config.toml
n_layer = 11
d_model = 768
n_experts = 32
experts_per_token = 2
d_expert = 336
d_shared_expert = 896
activation = "gelu"
moe_layers = [0, 1, 2, 3, 4, 5, 6, 7, 8, 9, 10]
router_score = "softmax"
normalize_top_k = true
routed_scale = 1.0
balance_loss = 0.0027
balance_bias = false
router_z_loss = 0.001
router_bias = true
init_std_router = 0.0266
lr_router = 0.000299
n_head = 6
n_kv_head = 6
head_dim = 96
vocab_size = 36601
norm = "layernorm"
norm_place = "pre"
norm_eps = 1e-05
positions = "rope"
rope_base = 8420.0
rope_fraction = 0.25
qk_norm = false
attn_scale = 0.102
tie_embeddings = true
parallel_block = true
extras = ["capped logits"]
init = "normal"
init_std_qkv = 0.0205
init_std_o = 0.0
init_std_up = 0.0205
init_std_down = 0.0
optimizer = "cautious_adamw"
lr = 0.00046
beta1 = 0.9
beta2 = 0.95
weight_decay = 0.37
lr_head = 0.0135
grad_clip = 0.5
warmup_steps = 220
schedule = "wsd"
decay_fraction = 0.878
decay_shape = "sqrt"
final_lr_fraction = 0.1
batch_tokens = 131072
seq_len = 768
doc_mask = true
train_tokens = 1166000000
steps = 8896
dataset = "wikipedia_en"
Below are experts of layer 8 (counted from 0) of a mixture-of-experts language model. Rows are named router (the router's row for the expert), down (a neuron's output weights, with its number) and show model dimensions 128-255. Each number is 500 + 40 x the weight over its row's rms, rounded and kept within 0 to 999. Numbers have three digits each.
After each expert's rows: a language model's description of what the expert responds to. This comes from a sample of Wikipedia text that the model never trained on.

# expert 3
router:540431559487491503503505495475488493512544439458504522516540521509473538504454390506515474498461518532470420472519547509570524466520480502499482547525488519510552459490497559563530551538509483427507534500506508476512543511489460471522431568506482503544525498489519532521579490479556523515564474517574463452528547502482473417586582459431591511498539446465538504545522616548494434526523
down1:534535518492510542520475455499522544449436510475437564530500540524584529471508543472486523453535473427451511566497454431483486500447497574459494538511507479509521550505471487478414520490461482495442582524472511508499443521470522530477478470517496528513480519493508497502446537545507522456518507491401604503500484527497514597447476490500495539515438507575461500506551552456463496478461
It responds to: Distance units, motion verbs. Measurement units after numbers such as m, km, ft, metres, plus verbs like took, went, known after is/was.

# expert 1
router:495525568477499549506574477514558490411515480411573521510485527479515533506413439521512442490437532545487489460490476520439547508548550523527502476565468583466518500517555507547473518485443471515515457464466533523435410532471507404522459486508479511539517454493497504561542482524544527488474488507549483528527502483498508475515593475511465487448471465537531480572522496516467519482525
down1:508473527453467503437456542513509534472496482428482566497445507499431442512487488499459511542489525425555533515510479486552561499531475527511521555493479488542534565516530506458498520540517519447545576526583581501529462528507529441476457507479516462499455511531444438550503465446488507447552573496468460499460518477494473522555544584479508553497521549462469558492470441484549489443508
It responds to: Clause continuation after commas. Commas and the verbs or conjunctions that continue a clause in narrative prose, such as was, found, but, including, "played".

# expert 25
router:545488503476455491554536511493438456443497493411543478538505453545531468468521488553496510477473440513420484456493477559516547472412591532540499497562479498537535489452491581504501446448433548468517537530454459466525423521471492490528450575463509547506499498496503550578526461449502540504500380511529552525536523502471483404547527444506523521506509531562472433561526530581545493537463
down0:547575535479500447516432527522524523497554480468544445453442472550528498469476457471532533488486468526511483441482530468464556425535556521450442504446460487531488485473402546445513450573523491480566525485526452500501453550414483511465544528475494494512485439484495510520526440481528477524536508429539523516471612482479540532500439582494474473521497430477438573564451562479547433553531
It responds to: Capitalized name beginnings. First letter or syllable of proper names, often foreign places or people in lists and tables, as in L-aksar, Ph-u Bai, S-osuke.

# expert 19
router:467474480558514491547463514462452521476562453464498520479506568452535628414423492471496502526484487461481480502501519551558433535476511479462580411484509538486491527502500528496554479475554560496454475477494540457458477534513574486484536500593475460458500498512488491557455511507558530531469425506518506472535561499471444459472520489404525584462518545518482493516481477532495444519516
down0:422461483507431474504497535530421496470473509474425495491525541471507496529525463505366498450573547505491507458480459477542492487467523528460519456472467496553476451544518567475513518523567454462502461449473557550557459497484555505562487499555534509472526507520517520513497492515465486528509557482478537461483548496451507388437530567554500509516525486557511499480575450500485593476474
It responds to: Roles, titles and relations. Nouns naming a person's role, rank or kinship, such as member, player, President, Minister, director, son, girlfriend, often before of.

# expert 21
router:507480491569527458554528483486510570476532453501540456543569544477447587492476469619492426514483455457451544489445445540479519502461504475461481468520508519470556539495515547513463448509492524433502508454452494538445526471470555538481534512544504497527516497509573507506545519547495507466493444500528481477506474492495487464572558432491537452457487465482503477488473450473502493502511
down1:475464545510599509483493519539495546494575525545589559467508446556532471482475434439498519540440466484519564458521515463542468498486466406511476451482459572509576455496490493479476476507563444528456521457461550578509519481508488452381543565468517509469512512521401506524448458461605485524481534487478466522489457460465415479531455456532502492493536501477520538489580437470414449548472
It responds to: Number endings, periods. Final digits of years, scores and numbered items after a prefix, such as 19-88, 18-80, Op. 69, plus sentence-ending periods.

# expert 8
router:505427489523536484493587512530472436470523449468545450537504447515514536513455515526503485518506515561525536444425495527470528533573500516550533430511471524526493494533482534495523515460493474468527469470453535573434412536494479438513458482536489479546485505481501516513524497455573545496512489518545477449501511462459502422482536481446477474501454548543449531574425474551466488533495
down1:523498430488485488507446526560502542516469475498477505459499476492439475495594491541558501504472494538499501492447515527498454541522479553538497548434437551474501518508510415468480543563492543477534519489478459578508443451508499510491494519547467435578443470413496508548512492537528458432427472564514461544478477439517534576546521526511469491532492484463545460486480512497396414583467
It responds to: Past participles before prepositions. Verbs and event nouns after was, were or the that take a following preposition, such as released, made, named, married, control.

# expert 12
router:501431462462509441513505482445447440460553479366517511528480517546435511519518457609490533497507514573470442514568486470486546507504490527577456465498488541467508533488564507584509535483461471443485551498452523529400457478489487526507412532551554462488484507517554487493520446489493497517524447585485530443512510495516449439556531510467484494517489493527520474544497511494567506579555
down1:539556516460581479507450450485465508448405481509518477546510463585508546479509476520464571487476547528555446586467491490522491476484462497479508531481520503518540561485516546439549546454512504524479493483485506533456526469549487576450498472544526526473499497497519466519448531473510530495473528430532469426543508560567475459510448467515499465506544503529491517476450445504625468499571
It responds to: Subject pronouns, name parts. Sentence-initial subject pronouns he, she, they, it and However after punctuation, plus middle pieces of acronyms and foreign names.

# expert 7
router:537457491529493548505564571464488450451577492455473458544517441492504537475472439566464508463463511477454529527461463477540481604537540521469490490541440567511479553558499487514473528427481552510470479440480569527536504555489522546547489537533480521503444499451543524527520501502531515523496523472533567459509558480479488472535461444461500487474507450576540548506525463516524554522504
down1:478486547531479455487500494519480494493483443489507462430532531463469495489500524486445456520519554490470536486535527523446515568458509486512506460509566528481529502537495486475564478493531495500511528483489434507451515446576498580507558494574518571508583489489505540525530590463518513425511532438434562517576520593504477473523519565478462585506489503516510478475539495553466456510558
It responds to: Years, places, census data. Century digits starting years (20 in 2012, 18 in 1859), spaces and colons in infobox dates, and words like state, town, city, States.

# expert 24
router:500431555510486503524486504439480490434531471478461502480512457526470486541479417502595440569420534518492509546393497492524492588486551593525526495505480617471508515426528517543444512455404505518569478415457566545513508506419467556546500518547517507491500464498445499525526490462483519487551453500542541509481510552498466491516542489478531474528535579562562539573446491571517507602534
down0:430496525502513569503443519535480574500473450480542476480519438458550516526520441471503493488433574521503491531548542472524516476496548509467519522488507521502550487487472521516521477514530494512484478553443481557442487552436495491456442435450545442480502491488533489471490547550527528450473548528459485501471519488458518475463513479563572487514498465525558483526543480456576533525518
It responds to: The word as, became. The word as after known or served, plus became, won, and list commas or conjunctions joining names, as in "as of June".

# expert 27
router:478513508545518500513550503436479556497514484469529514527493483475502568541439423570537464512419535538475464519522502528460494483477455444468482482517445543495494493508500475502406521434502533507488549405419491556508419534536488493518498492440567444528531527563477576560468504540627540507559497461500527489507537474489513423573519440587536542477460598545506484594484534488498492527546
down1:550634501477493559510547442505505542496442518491520421474480534516440478471483459525449507565464507452529505538422520453484463511527515595458508550450471498520455506474442544502525480483516471509491488552516466534514520493450484387551534503507470485513455559526533516506509527545455472503543578494524430525490451473522421550453514516472511519499471526519544492445504404558484511525501
It responds to: Table pipe separators. Pipe cell separators in sports and results tables after numbers, plus commas, semicolons, and foreign particles like de, du, del.

# expert 26
router:539441495485468492535513436453463481495541532442537447512458486530486538478358423500532461498475495529542480531412499557451564479483546443506541457491481573468505453522468508480433545517480584418497532462486512570414506512424488467498505513541519507476518544495471518499594494533520501492470425520506573438523515514526503504560515464459514505480512478474488475554442535440505430518471
down0:563451556425537453506492511491465461579566428575440484502517468550534551460524549479416511462471517444438535484479514513467530566543560545500524472514493421537497500543511475507477593503524425489607576484518447588484453508564552451541503493559573562510481453489462492528583547518425476485433462480512509497523515437432441484497545437530439551489445476578483430531512548509477479537553
It responds to: Organization and category nouns. Head nouns of noun phrases after the or a, such as team, Party, station, Cup, zone, fee, plus closing parentheses after names.

# expert 28
router:537510487504484490436451532484508495512484486418487566550504496550515463445490403594489482508428475510460464471508483562528582553508528542435496481525496550548505430527494510537423504433432556498479496455538608513431473499437489529529515532501599430523507484516450460534500473543449505496558500535503511539551499508517494497550549552538501522502507482508583476532506509542525486535525
down0:462515482562498471614465539552524445483493458438480463467475449473455514506461441443493450517493533482541496561585494516505519593630455531542490506530466515499476550463530494439448477497565501462534506494475500517453516526489477514504434567426577505537554506481500533527427469578481469513529454512466404543447488519488555547455579492516544555531495492472508492513537475464524449529503
It responds to: Relative and function words. Clause-linking function words like which, who, where, by, with, each, The, are, and ordinal suffixes in 10th or 1st.

# expert 13
router:437483465539585523510540485481472521471531488423490482530530486573464525570436434542525487506484491545435463492489472482518508518477496536481558519542405489476578544558490528509435474476485510435559528447520578494456494584468453452536454491491548456530519445473496556549509495523506483480535438502501503498585621509546512377507528505494542479459434502559508469576498495503523508516503
down1:547556526492514486452472438582478540517458449451490500472491530445529493425480527512556559447468544454534512465449521405518553515484456482494517524517579483479561444458545475476514477541495486452540518481486463510494520569497439480479468491433543509462495484511484484505493456491512487514507478484459487500499470479545474537507476516485476498492486537520524468477500465504540502531446
It responds to: Prepositions of time and place. Prepositions starting time, place or source phrases after a noun or verb, such as in, on, at, from, during, until.

# expert 22
router:449510532545484405545513462443502535445492512482559514546522478519507560483495476553561448498499468478509513544490464492549498545503563525451514406524481591553472480497493508539441508470515526487464470509448554488518484578444526468517396527446496500516510464501485520466487360526488490523542435506503507480538486534500480545537569429461467472500512534491499478551510520497477521562457
down0:503519557523558474478485557513517424589461464543532416474542464456549476420522539490453474508431465484499550506532485430486468457518483490455521519546555503590524551429457499469491474578496424424522544520459457471472516528553551592477465573522531448551501482534493443406468511462507487591494476556485447475525526436499473486556469510476493526575433470535552515522571524505464477458488
It responds to: Numbers, quantifiers, infobox colons. Numerals and quantity words like two, several, many, various, plus sentence-ending periods and colons after infobox labels such as Opened:, Label:.

# expert 14
router:502475511483502481577504554513511500496562446440562484511505533521494529565432513581553493491476470547462535509454434498470492574474503519533524508520469514489551501585547480509412549526490543507528500481460503545411493444508535443609476465538501498485450500476478518516525483485560497489526508503494581423556536459494524445481559471432491515489584551523506479563501483504523457544565
down1:460497477539509473488469495511456449504533490476510494458480485435509524447564427511528541557531451476462573538468551493477506526491569589496422521471474493498516530471499459529483454574486519534501494482458517477452470521521592594572521470515474459517514471489505480524506496515484531463515498496513470500513484466485549552481504510520527425458485577538510528485563539498536551433399
It responds to: Countries and group nouns. Country names and plural people nouns ending a phrase before a comma or period, such as Germany, France, people, members, critics, them.

# expert 15
router:446449504487494531534480543435518466449507464431516405454518500466478603514462433529498439564501561511529461500448513472550593589513535467494509470487456441550479580478526478485504481516492474484515468407486500495478489563443526518531472510497455455512534481486511466573463512491540469460547476530554539454560545522475446455540567481470541471444525446478544506565487619553443496573450
down0:473553565475542423481533559553542467412519473433457542471450534504451450491456460461546511533393444583542545550543491487537485498480522526465453530481451529519541439461562531505476497518433516490501544497542504505499502487528554437485463447539471521570564519525437494436461469513488484523452524550487452507487490492547531465520503513513556507594501547492501520501542503483558458532441
It responds to: Mid-word name fragments. Short letter pieces inside foreign surnames and rare words, often in tables of athletes or candidates, such as Kop-eck-y, Fol-or-unso.

# expert 23
router:447449442498530490549457513492469498466466533460497451501547551534514526508534497560453480490462477493509462494455472548497553525497473454576492460495498587472555496494482499466428499494524525515517553459469498483453535511481483513538481478484481501516528485513418482567554479502495530495576463523536528446571513574435469445553544471478491543458507557556496470532463484557515502515514
down1:527559499502527494508435473581484491440455475494563531548480499443503562459542510484375442556528564523517494588484502525499484421489480510507400500457546471442484524464565515501531532533489487587532473591511444491494503511449479430511487425484484465486490535501506532469553520549484468523407458525473434492487431509540520511561547552466554433462490560476503541497482462561477463432454
It responds to: Space before numbers. Standalone space tokens after pipes, colons or commas right before a number, such as scores, years, counts in tables.

# expert 9
router:488515500493510505520483508550517437396481471478577476602507519554466532460515429558434460483440450497502484509461508519482530525438543534487531539584489585527455476528537506479404518490527532432541495510532499474476510510486468458527472483511505464451443464468452480491514454492482502508528429461458501521569553430431422469545492537488524543439488529457510532529529463513480524484459
down0:493489510523542544505507559518489433492550540515483524541557531506491471466566446481542483629523488497550436507493487508523509541506396523471469480541503515499495498532481487525558471501556450499530456500518553503539445495532576504484525545506533509540505504525538421526393520495474531499518502478480565529479542531506538512415493468438488479485481484422529445533548536461551506516507
It responds to: Titles and rare word pieces. Pieces inside quoted song, film and album titles and odd names, plus $, £, !, You, Love, we.

# expert 10
router:454459565497433544539522490480452534585514505473525466501537483520470495439476515510450483541460460520504414549515531547524479495476510542506516458535530497521512495498488529486469563456446566446481551407517608464471468500504466521500468456555506543481498463506487479566543484505548506594512478522514579470537480524490424440580482466479480517560478460526505460491514539495533532526482
down0:522506476447509495468535534540460419590535491468478532569566421477550532460550534431528499492451523472453428489526568532527525533567497464567533472482489522506525449487445487485545498497406561556445434523446542503566556517565498495530483472456509478530447545461559473521491460506501500454506490507503447450486507557451520504422517472563409472489454540491532508518498493497499485503457
It responds to: Mid-word pieces of foreign names. Letter fragments inside uncommon or foreign personal and place names, plus abbreviations like St, Mar, Col, as in Estrées, Corbino, Fróði.

# expert 6
router:466494552539496454578572583487468551507478470475587412556533561499510549478507495564485500521476498556457542466473466508541487567507420580492570434593473498497549490431438470575530501426488582489459497487454467419506473520475543508459396467478572522570503537506514557529448469510516510539515442531486543527569522520490442506548535507529500499473467515569487503571482497503525497575466
down1:536512504484529524422503457503542483493393509576553507499530486504524501481473419510509522521532467501477459494478482522577484476566464526441483495486495559501473511559472537493495445517553483524556512468498512489506484548517490461523482505492502468476526481539522533476461534482575525473497517476556591465472486464472536537529468521519454539453517524513440495568479480490545564525489
It responds to: Table pipes, headings, of. Section heading markers ===, table cell pipes in results tables, closing quotes, and "of" after measures like length of, treatment of.

# expert 30
router:498465497474469422533557504442483523452551495530530385506548531544509455511463466510493489509490473566500488433488462462535502530496508515517519492573470557563557492485480533520512512406468548451507479452512527491459502555433525514543483530515490483484493471478491550508573460515518519449487482511554505447554484525349459476545511491427517503513517538586543457563600470524519530535521
down0:501474516509520486437543497540465446534545491574502446504513489495537514475630502516474570468491480522531461441492479440541400564519446517518476468528561510543493503493505493543459509552483430524549501471566544477666537473544499519443431464529480525530512484488518500460498522451544505507484519506478514437536533468512521487617479467547481430544484433456552480453471476522546434462511
It responds to: Nationality and genre modifiers. Adjectives of nationality, field or genre like English, political, music, and word-ending pieces in compounds like R&B, Hip-Hop, -ian.